config.yaml
n_experts: 24
d_expert: 128
moe_layers: [1, 3, 5, 7, 9, 11, 13]
router_score: "softmax"
normalize_top_k: true
balance_bias: false
optimizer: "soap_variant"
lr: 0.00159
batch_tokens: 65536
seq_len: 1024
train_tokens: 553600000
Below are experts of layer 7 (counted from 0) of a mixture-of-experts language model. Rows are named router (the router's row for the expert), gate (a neuron's input weights, with its number), up (a neuron's input weights, with its number) and show model dimensions 192-255. Each number is 128 + 32 x the weight over its row's rms, rounded and kept within 0 to 255. Numbers have three digits each.
Before each expert's rows: "comes after" lists some tokens at least twice as common just before its tokens as in all text; "gets" lists some tokens that make up at least twice as much of what it gets as of all text. This comes from a sample of Wikipedia text that the model never trained on. Tokens count by the router's weight.

# expert 11
comes after: " |", "-", ":", " K", " by", "|"
gets: " (", " K", " B", " L", " T", " R"
router:114065139140152128078098148138116101117105145146098096103061158092106165069107174164122143105134152153116103119088130201085070121099187145119139104062093118185093156099127140142172125214099152
gate7:151106150135184070137170184139107122145186117144139124082126137120134142147130167102121095109077171166069149146161121098120158051170121130080175119079143065153115087125177166098143119166171131
up7:144104133122144100148119165122155100148101148108156100063167102155181155122095139091139159150182143124191088172119120107113139097106107136076105126119122149118143143090144155091146143131130117
gate8:157085198045136143128123078138140120109134083065182131131140131157138121189174175150067138086091174161087142111100150104197096160143097139106132180122088152108084132096154063110121134127106135
up8:134084168135121157124135062136086150133091040108107104058127115145135168128141139166063133107143123139144113094188134134173088189090099219114136129135076101157106160144141063110114094107169099
gate9:134121205155113137104080105143138144114099113198110163113109115174211114148132159125091072168138111147116116151150151108052137128115178144120167130128132138095105117070141110162193131133121077
up9:158099080152058133121119210141026151117102110136118125162146101159126093145152102070110139127115111048167122085061152157087191129170095193163129141137148095129161101152138150133104097148118126
gate10:156163128154106099079121100200114148144140107143137103099060190106170068131139131128099131104115122127076157130120145154125074154103119127105180132107145152088149147132126092129129148102149083
up10:150149096158156110141074153104155104137073129166102118137103174128099153169173170081096115170151122078135147129141158161116117070118090174082158130159041126145099129086103140171112097154159109
gate11:149093069180114159091151132119114129123122108130124104143141130168153078166089101121153154070042155127086132051108085137138114179109180115142087109106126152115152152158142183107143156129133131
up11:096167145186105142111127097134158117117142107081132134120151156137144113134087155127093092122099136054121169179049114136121137156150164113127106109095161172066145111153163165125103089115137138
gate12:129114146108106128087181185053104099114119154162110157158154149125123159110111085132107164142175089089117148090160131156064155144131118180119171167074093134118121068121087141078109098144188105
up12:146110100163134129071100152099158133100135122151136159159086099083114171083137114103124142162085100145060127175154173098108167161084105129137172137114115107096129132071101153153085084094084114
gate13:093161178133127073115156086130100109074149159210227098163083201167115132125085171147150117137123138123102038095118167163104180090156165104084144112096130102114078076158139123071109126097117123
up13:144147143136125146111131170129128153136163146119186128124169095135098130127092089065121140159090097122100136138110113101136147147157094098072143124113139128048170124162108150110163192100108145
gate14:178133128154164149188102147183179095103145181111117118123128086094163156106122150133149103099094152134177129119130119182210121090125184140110125131115010151082119108102096148082111117122181071
up14:105168158077118174091106105080091120082121152110114075225153112147112077157128128154140134132155086143087171139167153099149166197109123160135077129163196113142042171123169107203120150110156101
gate15:140130123152198171091121141161103126174158164081157117133118128129136164115110185189131123100152168149105142133139068105131073150137158142137140083140095137106144086086073092109170140123130138
up15:113040147183067098177122167048105142069100099133120063145120113139109106131173117100163153156125122131171147099142181127097120101115114138118134137102109146153113151114147115046140145104135120
gate16:167116147132113070061049111174142176141188109116149132124142120132135149082121164133192118145098120105112182111137115174145104151098169106113141066175145150125100107161130110129086149146146141
up16:148135140137098125132140158164144094112112142121114094080140122143123118155110090077114117076128113140124086091129087127128098108153126129153177205109143145121112107114065191161139108117114126
gate17:110064085139094109128108123158175125126112113134117079147160130096112143161072098127131154160127152119147090122154142111100088120146089139122123074103128139130166153157167165145120106088198135
up17:083121103166134142131133121140146169051123112094098127078142112158135147105099140191091175064104183084095107110088156125150172136140088180125125095151162130084147119106130116129149143167128104
gate18:094112128065129150145127149112114116116157079166132097129115100141146110144127105134125132128075119133043182131134108107238108126208123160123132116081164157164108083161102157095120091118073106
up18:109107139082139077093165083116178133131174051151112157147200101142141116146128146069103145201092124124075138104096082203115067162167114126111146118045137150108145142085090128104080133092155122
gate19:157133070115077087109142149094095176114149114128176178132160142121103177173075144163135156091108110107167175174142099122113106110125176137137158116045160128095150135139116136181107166145055172
up19:168172131112112136164123090115093171126199122188123101140165160169125178153089182136114170075128105196143164123133140149130094120088165163148135106076156132148116112118164218180175174099099165
gate20:103103134155123131165099117158181144097094144186108176103120066089103224177088104111125126153201169136144152124132157109130155129085170135153131159171114134105112115168152101141034087094125131
up20:220125163137047079126164131084134111164139176091098165129116198136129147088183136100095106126116195124114111104112126071156102114137177090155133068117175105114097141110114131161127153171121156
gate21:175097114128097051151101128124121135114147174126138093145163149066065118131123164129096123137160159141169133146149123166149153139129100052107163165070147120071134124107100177110159134096126109
up21:089159143098089135103109107037111110155094133063168123128191138131129144083154172121182162145174158135168137140127134139105079063086117088122155125087102090156148131095196085124148152123140149
gate22:126056143124184071151166125117130081150163145137111120101166130132184139096162114098210129143098143128108100094086133053118108105157107151080162159052136098081115142143091147080123148131108143
up22:076175115094088169071090096195108096159099106143159110139139144130119127086070181115123139169098135101093182178109173104209092164115100117213159121160134116141139142111131122133063053100082175
gate23:119128152102139164118196126128082141160107147111076159144147114160146085090083088080137129212120152146128121135151161082067143181164181081119177090101139129148083108148175147199173164153127171
up23:109137076148182099081166124058147128172183143121103045132154134151082143149126155147158161134127113160151112182145091055128159169127102105129154135103091200120058084188143162143146114101057145
gate24:103074118144105142095162185135120137116112095144091117091111112085178166221061122161180155116133137126152138112167101190156089021118167176142129123113123125151181131111078126140121138134103121
up24:112114101049126214114171100126068099097138097129123170147118149119100128202119100160159124107119040142183081117100118171201117146115111129151121120139099153126129132120158086169179143183146071
gate25:099165130124081135132114148095127121152174141190160130142076156087168137096065107109113088101140138118164163155131107140146141125120146163152185184148157057189137106136097134155118157158139130
up25:105160133096134089113082111095143148210092023133123117099177158098148110168165074099154145151184122104151095119150057114134106189127151126118158105147157148140089157126198174153104151192143151
gate26:135203147122137128097079108167157174144123140098125097087139101087122193127090076095154105135171113140113175151138165108128124139151162094142153105058143098093169162111143135197123142148114101
up26:156067072131151062059123138097150155121201186126089112093080062089157148123095084137152133126142134118136107151096123088109117109100119119110120064123135117140119103100150116164110100142102170
gate27:103081112091124170135107173176104154120156138120182097153146125180159161093131117108057156130109124137148149200200162120071061195078085124114111121087130134158162147112139108123110127195069097
up27:145165154168121140079125120098132110125141124126121169115127169139088144114115096192143106145121167208139142101127090111156147077155173120131133095122119141133122090136108190113148093156094162
gate28:165110158159110126095146116139116154159174168173105070195054188147146129152089146145149129121139117181150123106096177160146105081127172130154174174084112122101116180123138154106115119093082166
up28:176134122078196134143111133090120153106117135117152055122153110132082196127102119088143113129109123123126140151065118146081187137106121077138161103229179088179165095168139067123159181078165123
gate29:158128085150103171140103115139110125156079150133166054186105117131053144105158107145134118175161124117143194156157147104140138140148082178129096086119116147197097165122170112166106081203076116
up29:165185103131125119145075155143104106130104163127131085141106124149092140156159128118164130158158113124176081143127130059186122128123082143146115132162151131141095185150148131137118059110083117
gate30:068129184109139129135120159078114097087116116158143107132053092061140159172087093120144141141151192142148160128129159087136103182096128144113152141177162185137119141129163106084126147160113113
up30:117188184148124132136151153114063105165115142065120101104094107149135118102063097079115081099090146108150120097134139133117163152166107095130095175133152156131131126111126106100180161149149076

# expert 21
comes after: "\n", "-", "|", " (", "==", " "
gets: "-", "|", " |", ":", " ", "==="
router:156143123150164136196175118105130134127133112147141082135153172201125114171122093087143115183150151068181123173144128139130146127125161116124118180077102152134160128121091130098128187125236107
gate7:131170105139121140107158118114182100145163070130113011173135138141186112094210141100149092099177119108134172092143098147125122151070114098084144138148158150109056133139110145103143080160156060
up7:096103124079116170130099138133107143117132182153099181094102145137115184130144098128128171144153166169161143160101170070185100156089121150137148141183160143135165114132170140097132110127148141
gate8:104079106140153164184147165141111076163126128192148126144201159160136122106121157120192155089126175140117175119091141125142107127081184066072185093105071169166065105088144122218097133109061104
up8:118169163145082177098126108103119131155138091126116064132096096080115138112168097120189183127075136114163200111152096077165134083128100140202084158211128063159138165151167146163112118087103136
gate9:136066153105089114139094070062173136081191130160160135094106111161122106156167157133147106141106188162165116182142102148166166123147151150140103095115153155138114099089143101131145096117080129
up9:212092191103155134147156086116130103148124120114150075098118064103115119123134122059160104092080097190161119168159100094182139125108174121143085201095177143126150122102166078104150147109070101
gate10:118226140073095179114145142160212099189115197082126120078131169110174115126187139158095084189150111124130073112198152135103115137109108095139170139121116115104117080125118167156136139086125101
up10:149102139145098122126191103141193147094093081140112133129072157167096208136105130124092110111129143127045165112171130084145093177119113122112110146152153149185112109120106172110141129140180136
gate11:117175158162152114161155119113117065183139081113192150136157118174140142124123144124121103185111136075100106154155141140108168091136134180166174193153118057071162155134086102113156113076048104
up11:146117113108183060091114093208125116127106127076155116199131155100082128117146129166090104129145105172170160128171162114119109142184157169143093122084149108103121135100129098215071113115122115
gate12:163054155155096117134132102153112084113091109064088120101149183080133144050149129155142153154172129125169132117121161067129090122101185138065117127148099174139089131123153089076105087077158126
up12:167171116161155154124131133089117182140150119105094136115120096078150185155056149139114093141135083127190132105084112120161182135094171105080133086102142158078135090157122124114058107129185092
gate13:109161199118139132159165101088119107164096083131099067101118186155098105131132127127129137127111153102157130124138138124141117124098123122192106161136162134149149111126143108108195151136150154
up13:184118070089206141091092089122122147158140159153129099199142086128105107142115141125121084064114124135153153164121111095128106101141160072174159191149116093126145124121098087137120152150085138
gate14:144153111123119184154107139112111185118158123068169118097182117169160174097124118163064078165107159130121104186089100112130172094158147078121174111130111141155092124157097178118133178134131085
up14:097132112147102086108123127127116097137146120082084163175139150104095168133118149197121148113127134115175108142104137168135127121099110148130122128131139109134055122155131107129063136177047125
gate15:139161133115131127153073143121127182089134145075143076132173070132171133070123060137062129079141096078171116080121113126152139162102136139142145107157148127140158108096140108119150120118126158
up15:118088211065138108083166145123161111172112137168132146077122146127150115175182189146179058128105099124098168224116157159151116105121096151139136100083176096121103109132153106179163120093095100
gate16:159154133141100057138142170117107129130130134152144120141127142164122163157134087128097146118096126078134143171152164163119115153143130165102145108165179103107150188083123135123100129069108100
up16:098098128114166112089150100085183146116182182133117140135136133139147100154160168122105117079108105110092110086110091130141128132077068109100090089080124130163116156114083125153078190123121155
gate17:106128144070113083126107159162121144156135101174062168163183085123120152158098128186120160123123087117189097107099152117192128167098127129147140127118107123175208185096180130118107130117142109
up17:129127125126148181144110202103169120119078190123110172183150087136177168094100135183122114169126090050113130116125115123102168082153155142109104107120165186065107110147119092085147164139076117
gate18:144150115129153105108095173133106096161140173115197101146142134134127166116169174198125101179151171085102153142119098165140197124136120173144091162152131140160128139138142150169176131127127070
up18:061101094150152146141152096126109100148128129142113123114117111108208093185122121134179166102107106185138133197105150125148183132127155091116176169094106101108142134107145173120094032112126096
gate19:148092098111075117106166181119124191130123152153122062147136088135094085118174152159156096092116108150132117182128146130151079133089092146102163135115123141129142157127137089151156140083121126
up19:134146134200100107133152120129151111139122098084162122136064145114153147091145112158212136129187084112105176165096105122103074152173189090132172118130127155169075115219077128160131161124067164
gate20:131141037106121091164140083092136177186133127182119100085099142102140141138103119095137168120115138106123140162131170154122153093115184058098183132159084184111103151100121112134131161188076137
up20:161127065143116149086139160163159117104142152155088152105097110096104122164127120191159133152156086156108151126105113144128086076132099126152157129162147102162124047132124115141135080090037134
gate21:140079150110137155175146159121168101148127145078177075086114122103147092216106157133160183144139068137030126178168091087071166162165108131096144117125100139172204140062099143122150144145111131
up21:130127159168124122171140097105126137097130100098160121155118161129121103143124125177085132151214127134127142128110163139165113207121118142147166102086168108125099175106149071083128091096131158
gate22:130128116064148139127087104137119144119170101097184121130087172105071126154150084162094117147218133157122158176086155154094134104171154147141114072148059099199083093096065169115147121169164149
up22:098162117111122118130051139144109071082106191130093084109148158164129100145139094091123136144139088171135183027097105163152122157141109156151182088067140156158080145132115144124166161086148160
gate23:117119146063116075118092134127129056103171219165116057162107108111129145129128084108142125092146148149163153034114073137121166143101127163112127135090129123140115091183104156100154139203107135
up23:118124106126080066134121133152120077090179139153121077106141106145155113108131122119143141119146059131119115083138165139148125118058167210142186125083127144117193112116158175131126096179082092
gate24:091129095139143193095165121093061127159151135153153097098156147148172153141125137106147125153213159117187053136145135126070071151107148087098113167136112122201100108065174124108169133171152086
up24:071164183092140158156098161162087123142154142070146113087134115061167150140114129126156149154156139136138155145138141081125134119104096104097153102118120146185185124109075094063115118106178137
gate25:124133075111108144155140130156073160103093141158121115136133054156083140146099113120159140198134164141129166094141144150141178139112105075134178102202111146102056125118098073180158102101070185
up25:078131145062167113105116084154063130169106153165116155137119158106109146137135091168141090161151132107130153176107161149158094144161146155199163148163084121160113124143154120120130125145130137
gate26:152176151165076179095130126120130137153116140150133128154125150115134148129137109125108063118121122093126145112108171133126112168076105142042080106115111136105120128111139168057098135206113025
up26:142126120140099155099103149123125157123178125138125072122119155067139069133134115131126132119106102129199153097146118169145158158101118127078095173145168134133127174154118181138114071158115188
gate27:097110022137141148154107166151159123139120100150152103147122133160171136157099091142153092163103103133051148077113136170121169138118169099130157118130163109094132154151149175068122104119169116
up27:131114039111085157161193155069122132119117136144165135178105054121100154146100073165130055214152151213086116109112175114139181069115108100133159145112141187113107178228116120100102144190164179
gate28:087151115156195165156163157154072090086207119146108127085172143150112102095186126133173153145140150084071124120145118122149132157061176155180172096149109128182210104103089151143129094143152135
up28:142184104098072151087000126119133152174085137079160109124127116122125179126099132175107174130061107138152131137139116111140124096183155094077138101126160126085118147173154082111138128029115115
gate29:104103143152147135140096091093072162156182170116156131142119220171098110120204143110132162108112147115151091184131146140089193123100161092163093182108106104095112172176107124176102085109157118
up29:105096152114128087215139093146103166142187127143198158085144160115084133132094108083130126137152193108099116141133109142170134170146113071178045098140099146132140193115080161087122060113149052
gate30:083143099153141141156181090098179097096146108109138174198093155079089150149061155145124092132060105095125115134161091111142132112159178141110130134130100114122129104133133174146086109103109149
up30:165162169077106143127153110104119121169108123155102081165137130140076110149158118080107145102063124123156128110146142092200130094094158110105062110107156092104133124170156164187116075135113097

# expert 19
comes after: " of", " the", " a", " and", " in", " with"
gets: " the", " a", " The", " and", " his", "'s"
router:133149099107168132182184162080140130084104141119115081108138157076143114142116124123112113198124126174111150102113076086094130079108143106133090215112116086124096161144179116170089125096157123
gate7:135142125094140132106151089115094159089157138157121126080172149154114141160123115114141112128124109134113071142163067141124087171135080109083102162099133053071092105157094131169168131092154159
up7:127172055113160078186089121141116111126149085172147162110131138101149056091130110130058101039135095106108093104145074124126103159104160097169113111127125146090072137132150161142127073116151079
gate8:187126126088130075161140136096125134117151138120117129183145163138171088088082130159143194067094118112116148146091128148175092144100160155136094106089164106126151086141150122098118089119110100
up8:112118134118171055161076119090143121108183133161097154158080133100123149124088154164090119103128148111173163107143085142145102192086154137147114147117133142124167105099130105113126100085067110
gate9:127149106122106188138169108074163138086175158102130183037132156152157143136066075125107154146146139153126089112088170151137149114146185107079113147144165108120185178129114090112109108113126116
up9:187172148116133163095094096108127147128095164141158115093158171147096142112175132164126148105127124102031123153103139081121140071115163118111160104124154048163162103147062079126132096085085154
gate10:127117126091117153121148158105157124110102148124113078142115141123178138130188096128158132087127140133103164059082102178129135159145135074078114143115121138083162112182143094122138144131169172
up10:131113073109166165155143124139164132146116162136122115092106145156153157100145162185118086118130068109116124077106169189142115111175120137078169166118070155108174100164108183123152105138084118
gate11:131103071141138109140190159127150107128137092127152097094074076113138170128145164124167100103125138122135128121117098119130117112183089099107154189097135122138141178140116178170105047167092092
up11:147147123155089139123109125085109108066114180122116089181187119146116118189147140131085118118142077118177137164200167075109105164096144095165134094200141116172137094078094108083118129077112128
gate12:227157096132149072105176156108166181174112113153149145075128089107161149033127107092114147101088133152138150078111079091107114137198090165179086142174144148119157114126100132094142095144158186
up12:112080147121155074154136121149102065158095168091153081085130079086099153138160121131040180132067159208123138115163111099108153147180174097107119092103111084168069090125171185051099121094160176
gate13:138194156158183091137114088116128084180150124098167166128130101165157125124152184173095098141158081175130191166171115169087098107091160129100117117098144109178150080101140152150109122155086084
up13:161149112052076125105125139106130144133110122144098217111146140198099106160088174146112144099147138136148126138087159142112132172121144137100133120092133083139126147119119103168176067168138186
gate14:125140203174160143148127161110126131148122163133112077072105170158152086137119150169155096099094181182182111180074142170160100100140110104094122154103122102143140138115095126163124078138190136
up14:080163124128067076075198138157155111162116121106179081034130137125132159174148138109123125129140139041187161139106102173170099166177148116148146145164150121138182179064116110094157108083147120
gate15:134158105124129126174108150165160140114099150105134146090183068170159137159103146095179090161112099134108142058123140108182188104182099114086093112121160183133136080091109113120168174102039109
up15:170158158124106126060062123147114123109105097158091136077128114106143165148094166125184152129130141136102161103156091153092121173117158131093115132180106100126170189174150085092137129093093070
gate16:141175170180096061080128136168112114166099148135079101085087093082087083149167238149123130081137074121151106165111129195102119098107152165158173092118140129173191179132093094105134156108132197
up16:142068150115094129090122129116140111135089156102111102107163119137112097151153148147133163139110143132152168117133109076157124130050136123159166109097132106172093128134173113140142111108146144
gate17:115129135036136118166034139172153100104129180095113122090123140135101109123121123088165119101122153150140095144185164139106102156079210088116159054119125142137146114121135185171125085158139135
up17:206092120149106133161168123162132140144117131105143153096153095122120082090129114173090037074079120117118166135069138132152089076093057122147134182099190129141128109139091103123146166184150094
gate18:097141109095197182145144148127139154118165095114178099119189122105081128116101183137119124164164139144106103098092088137126178129122151060128151150091168120147114055056121136185103119059164115
up18:122103167085098059159144133085140076135104161110056127174148101197142112142130126186129136123103094054117174119088085067205098119144080053135099145104149148136127080131118123169122167107130139
gate19:082101136099134171127077173065113192125199110135113164127139103132078121127106130099090133094130109122128125136138131116174144143208139112112160149150069093138126142151134146153084103129194100
up19:129160186154109140126223169083111080172111095108160119106132084170153138163140088116176109152122151128097106179156108096113173159114137091114114118152103147115116229108126140122137172142090161
gate20:147146111144119083111117106086128143143144110126115115158158107110092155113114138200136189092121154108131062147135139076147096122095091164083117099123126169115151142095148091194159148126171073
up20:090141204167101130077145092177184154180111148118140111079102111099110168112157109118121135184137184107111099090107087100141139155087102194151115139138185197129160109104146116218157154121189130
gate21:097107074125062132095154106105175148152121173127163147184107159124111127086134133127145172126117157134138130162117129120166168178172130166085188087131079165168112157084158098098116109107130173
up21:110117175095156119174075075160160155094092160106119119208155144172097146121101132139071063079131130110161126117174126152162096138122171130141153147131156179111128116126069128120083145115106137
gate22:115092165103114152130080115120129089175157133141080100072147143132081189090160146112077090080150124168139100093159136137123152155094087162125136169138130198141075122143178110122191128153101145
up22:124154140206186138106156113122063129079072089151138116133121117098184158140062175108169146194143135137107145119115119132143117131202172111195165139143113071130118085142118141180085123111148111
gate23:112170095135135143188111095144185127140171137074115117155108059099080145065197081092143123120117148122181127105156141186143091112084150096103157104129086140175136170113136204124123077152145099
up23:166185137144131134105103118121157160042102090115123134117181099157156075146113201142182110080095154126090138127150115155130113070145127084107154120094140136130148096154129129107127144150161162
gate24:126147152150107064128076174079096174142127180083135130119099137081095128121160111126085033135104138124131100113165109107089124144140112196130146120101114142132062159127155167096032096093143099
up24:141070124150067164124081102147162156143189125123131083181116096157165158194138151105115070193138152150097141166086137100069113145103115141131123160111155110159160130147154159074163133117116143
gate25:110145168146117076149138143146137176140175136111150032181140094087135101108131108174138166144162153092087144158097158125123130110155117122177110099145169125129130096102150149099152126137168122
up25:103132107114134182105136120112132096097131132123169113117081152072171106183125126121154149216051123117135139131111129094122143151099142130160108170062104144061132104127145116157110082156138079
gate26:107105155135175155125081147108088169074131106155105136146138116098105108100110119139131157141081083181144102193140164062122186186152132067125131088137092147120097146072143097072090090255079089
up26:100127167129104169136141118183134114134116154126116107158148104114125151056150179156075098147195143190141138111132138103192103096090079193171131211126118120160128060081141180164095127158164193
gate27:088170144071087120122169116077125104172110113118110165120135125153125119182143100052160230093092098134139104138094096162092123135126104130175166141178158145147125124102140162136147087077177113
up27:103120157130122126203115079123107127110074084142118133125110157151133111102141115147156174110177112134121071152156135105128129152118142118136127125033149060042084104165099115192112160175078162
gate28:107111087151146121161075145092102105123157138148193136097097119089094117161084147165155163143146194118126091106124123106109109100217224077166123100149095105101050137186134076160141138138084106
up28:110114130101099094085141105165156108087140086163140158103084134090088103144092143100116190128083095113150062111139155075179127158120113168190116081136102192128131088169108072116134164129186188
gate29:121126099105127187123139139088108123159155085083123101187094120053143122095120151131162135122093092185074114148114136119138128105168111117107093120129173123112113162126119154109101082126109105
up29:114101150079078175153148186153181075176074173131142117088066118086172083150104165125157115125125173166145137102144098100148143103155124174150074185094131117173060071095121060114102168161108093
gate30:092160092134156155122109130067123117101057126103082117125152095125116128090054155149147147125115119117162116107139192134149132151139155140185104128061075083133119105112124108091103115077136160
up30:135141137086122120086094164140098117080146109172046138144125147050066068165111182172131104122078159116093115150142098131255105091090159189177138150112155156089108113081142112118155169098127143

# expert 6
comes after: "\n", ".", "==", ")", " ==", " ="
gets: "\n", " \"", ".", "==", "===", " =="
router:110116127158163133111090166131080147163186149182102086117152123114155181118173140090190160106120190055149126063155145139140193172180147119129125112078122168116126094169092111128132089085124091
gate7:097120127162128059130057118117095156124171122041090141106122189116100131133136139110120142132115144143166120170072096128114111138125138106143172124169171066138135178128152166131110102133146111
up7:088100080169116097112134081118146123138155147097071126177112141089163173132106125121121131159096137153148094168100122162163105097118130112139096147095146138113131144110144153165139105171130140
gate8:110136078109143173069115132127170098111101175163152118130149127155151110107121123177163148159126059169108185111223136133067131158127133136106125098179147088132115114108146101140097150090149111
up8:105170113141121185123130140147165160095126077165106143116131140155173073179111148149126106107138099150199096148182147104103135159147183140057156113169137143168164114108183112111155102145137166
gate9:099167114101108142108165095101106059154135085093157138131060102101127109118173077120082134132085095090118168152134079090125115102138048106061130077138089070088154071152109189154083158111113098
up9:136130134135152123138094057031142140115109100107229107093168108135164145094144194097174152120168071097142087127098099101179131116187147176164132091152123146097141110166105168064170131159132120
gate10:130099133093115154165133148144114135170120079098139163106120124143092083140083102125099188095137090085146115105164108162154163114178143130117111154139161113165160168197094068141121094092142074
up10:160106112114092103143112087106116087096100124085140162209091173163098163102118105165147133110187121112124169130122102105103047152109160120153092052144183119171183118128176151133123120120129128
gate11:144124134140138108114137053139133109160130121088131109100149151100170115122192134113187125139162118157196156146106128119141126121126115126136184134133107192067140115107159131145141152107094116
up11:135136153160088049111161121128120104106090110073117121159100108092126084110171166160149143063129129191205127139152099113195137131129158211143117156159124144158136129163128151081185148156131055
gate12:122129180066161132133167122123143161009185176078118108106075074131108101139140168119103098153120100077147153123069101121169081142072145143055109166175141119146151131134167170132135145135105126
up12:088102119117145113127084156147189140142110108132175140129151165123206110126094078089119117110144098169120121164198130087108097132097120108157120139141116109085106180177113068163140182168138142
gate13:127162129137118100137090166193111140158090104099156135057155113148130166146117148104154152121169170158129112165178131120108090133125133154209121114049096115168156103174177163172149141102143161
up13:163153117138059162179130137109132192106097097158147107135136125084125135162147152116097079099128119100127106091154090091101102143147098158110123094131138136131119150065119135169107148133089058
gate14:096168124090102096156113110194168183151109149166073131121123092103162065170107111130112176142123130100077157113114112119153122150085117111115068094128107150207132120128199105133132120125100141
up14:096132094164133114149179104132142083139170096167161122124144091097150172137098136154073097112083136138170166143105074148114121115148153119120087118081104159133114095133090113152130091101108079
gate15:192181145176154152180136149103161164118185157145123188136122161154068155090146142116131161127118143056094065102123111148151131178180103082086133153181105094180119103161178141123138110080129117
up15:168060125112098108141146094171105081111049103111129135137143096062108111162151069159073122061124141170084157107138066179093085110145128075147156091111158128117101114144165124161129116145122152
gate16:107175103111104065123122133100165111165147159150112119080218099158170168138107179151119164138115106162115138142127089087130067133133175133084117171121107185077120079197088140107060160103153141
up16:104147163120151155152152121130134145174167077113116179139078165154156121149118142138124120142117149082144109139161161107074046088111109133192050133147109088134181114088199098143145114072149176
gate17:155115197176076122114121122106133112172117161115119109104130132178126111113145066137126116112102149156088136143147105176073144105089102120166141099116109151169109153109061169112133151122121135
up17:110117107103144099111140112114157145135086138171106111156164142112167152165047115068116100162127141116194185083108128131130151105207160154143137127117126145092154132077160137122133121143153101
gate18:124103080095153081152159094121165149203140179132103162096127111117095131183175130148123133107152151159129104084155162101150110094131206133121146113093065140082139069134116115136137144101143098
up18:088115120149116060067120138109134133087086097062180071137105162179165141079151092143108134093093182119170113212105194204105133107098102145140158111063097213145143154062140091077090077183096118
gate19:116129147138133150118099113161128118141162155155149130154124114163172056056080102076159182096131152125122099144084136115212123108199061058092167118120078146114174142143080168163140066138142145
up19:209114143168144103143149117170136130130112122086185126119099148169131151096140094117089145146134196104121063051097160069098118189198141087103123082126094168133104087139125116155127164108114092
gate20:131113087142193130169128094073105109126131074137123155200172125132139191116187090095109116164103101112140151183143088120178156142111080145195153134185147111176136080123135119098129205084104106
up20:088140073121113196147108127100129202161113098094146090140161122135145145148168125141101145096213164103166095145184084122138161078125094102069093125128109088163140120117141134125145113110158109
gate21:124110141156152175130121150152146117142230126152155089084142144085148154155144107124109123113129131145121168117160094130178134136056154157128143121128124123095150139164165155101106154103115040
up21:123138146115093156163064088140109097108069129075140173131099112155101109130148155164115141152129120150114103129152176144092176128117111086149096099104110081112136131127068145132136145145155122
gate22:091179155168103176044117139189179099116142095105137173074056111139140160121160083185132130144098115136103174118129148081173123194135126139156152118110176141121092152145136067172160161051061131
up22:056135142143072148152085090141082169129138112219135184159185117135146130055084074128162135140180091119106091161161053107094122147126142142169127128123150117160115154159144094115134072163043133
gate23:115113120160091089108132110060145135130163118144147131151120091155097136088140081199147136111080089123184131085127147091158140076107114141151154153131197087119077140105177134114159112121099153
up23:122122154158084081102149122083115123140154063124153091136114089137124092070157074162097180076112106127125141073083118102163198078172102103149137185124164109096175087115187166178129190161116159
gate24:104170102146099159097118196158131139173155073113145103123114089134163153129117122074139130124100098079147100135151109125137147134116178120163122132137112189113121092155119135128157015142123126
up24:129116088137086128148110216153100183137145218167099138130098082139140141077130123144122122104110125139121096093131073126121109137132127177110146160216107109117135125111182165143145117094180127
gate25:151213116101196121104133140129138147147114094160131177150141164099100125054079102152099129115141146096152166106126148144107068114114150099174098168174199163132110132116153112135157145156094118
up25:127143140135130133126116125070155106127045169139164084123104140111149165054103181097094159077097176173129180162190123134107101120154117153203094104108127129082149155177115115102172137128145137
gate26:148158080156143151174101166106125134168148147176135122119083115121142205112129072142068061147143212139131145131150145178150100123077181101159162098116048124145135089142165197142136150098102157
up26:122143126139141140163171100165090097105149186065134167069134144159097066135131132134106164133184089108138157147150168116150139108149152097146075148116107038146104128101125156122149129117060145
gate27:144140127090122094180142094161195090113126169150194103145157096116098059145128112077115140175079187161141078222081139185128122136074156123117170106117131123115125139093139107137179136176113155
up27:145170122141163168132147100158106126128147145210156171164074111098162075157132093126107082100177169144132125154154077169186150165116145151077137071210134178127142166107158064114159130173078177
gate28:105144157176109091101118101070134129140060119132085139139100150129111118164082142195144180099169093132131140153140099150121138143117180092085083185141174183144106094099090104141116103094160164
up28:201154099134125093108133095128148176098118157094181122137165110019169091125190090115171061087064127111182135161101155095114124106175090107159159119125145121101157115141060120125108148146117095
gate29:121107090180138033094119154158159106104115141118086093128082143134136104142150194089053117127141110118124181060147182144139083166120103088101096077122150127147141091131088131163172170171076173
up29:116128164143133157132106101123106124091109114100184211109113132121126117159062142155129124142143144125192130136059144097163101078092100130096126149135068101182125188128108139152160106100080118
gate30:170134142027152096132084137152135173128146133126107140176082111141126144122114130103160142122151169172126101124123119165146142039132174104089141094155147106091116140124133155087182107145179142
up30:134173156112144142151123169104077114099080134147158104183203102125106098111105082133203117127156131112199055120115114115162143105175130097125118071149187153127116161135172125117107156122100095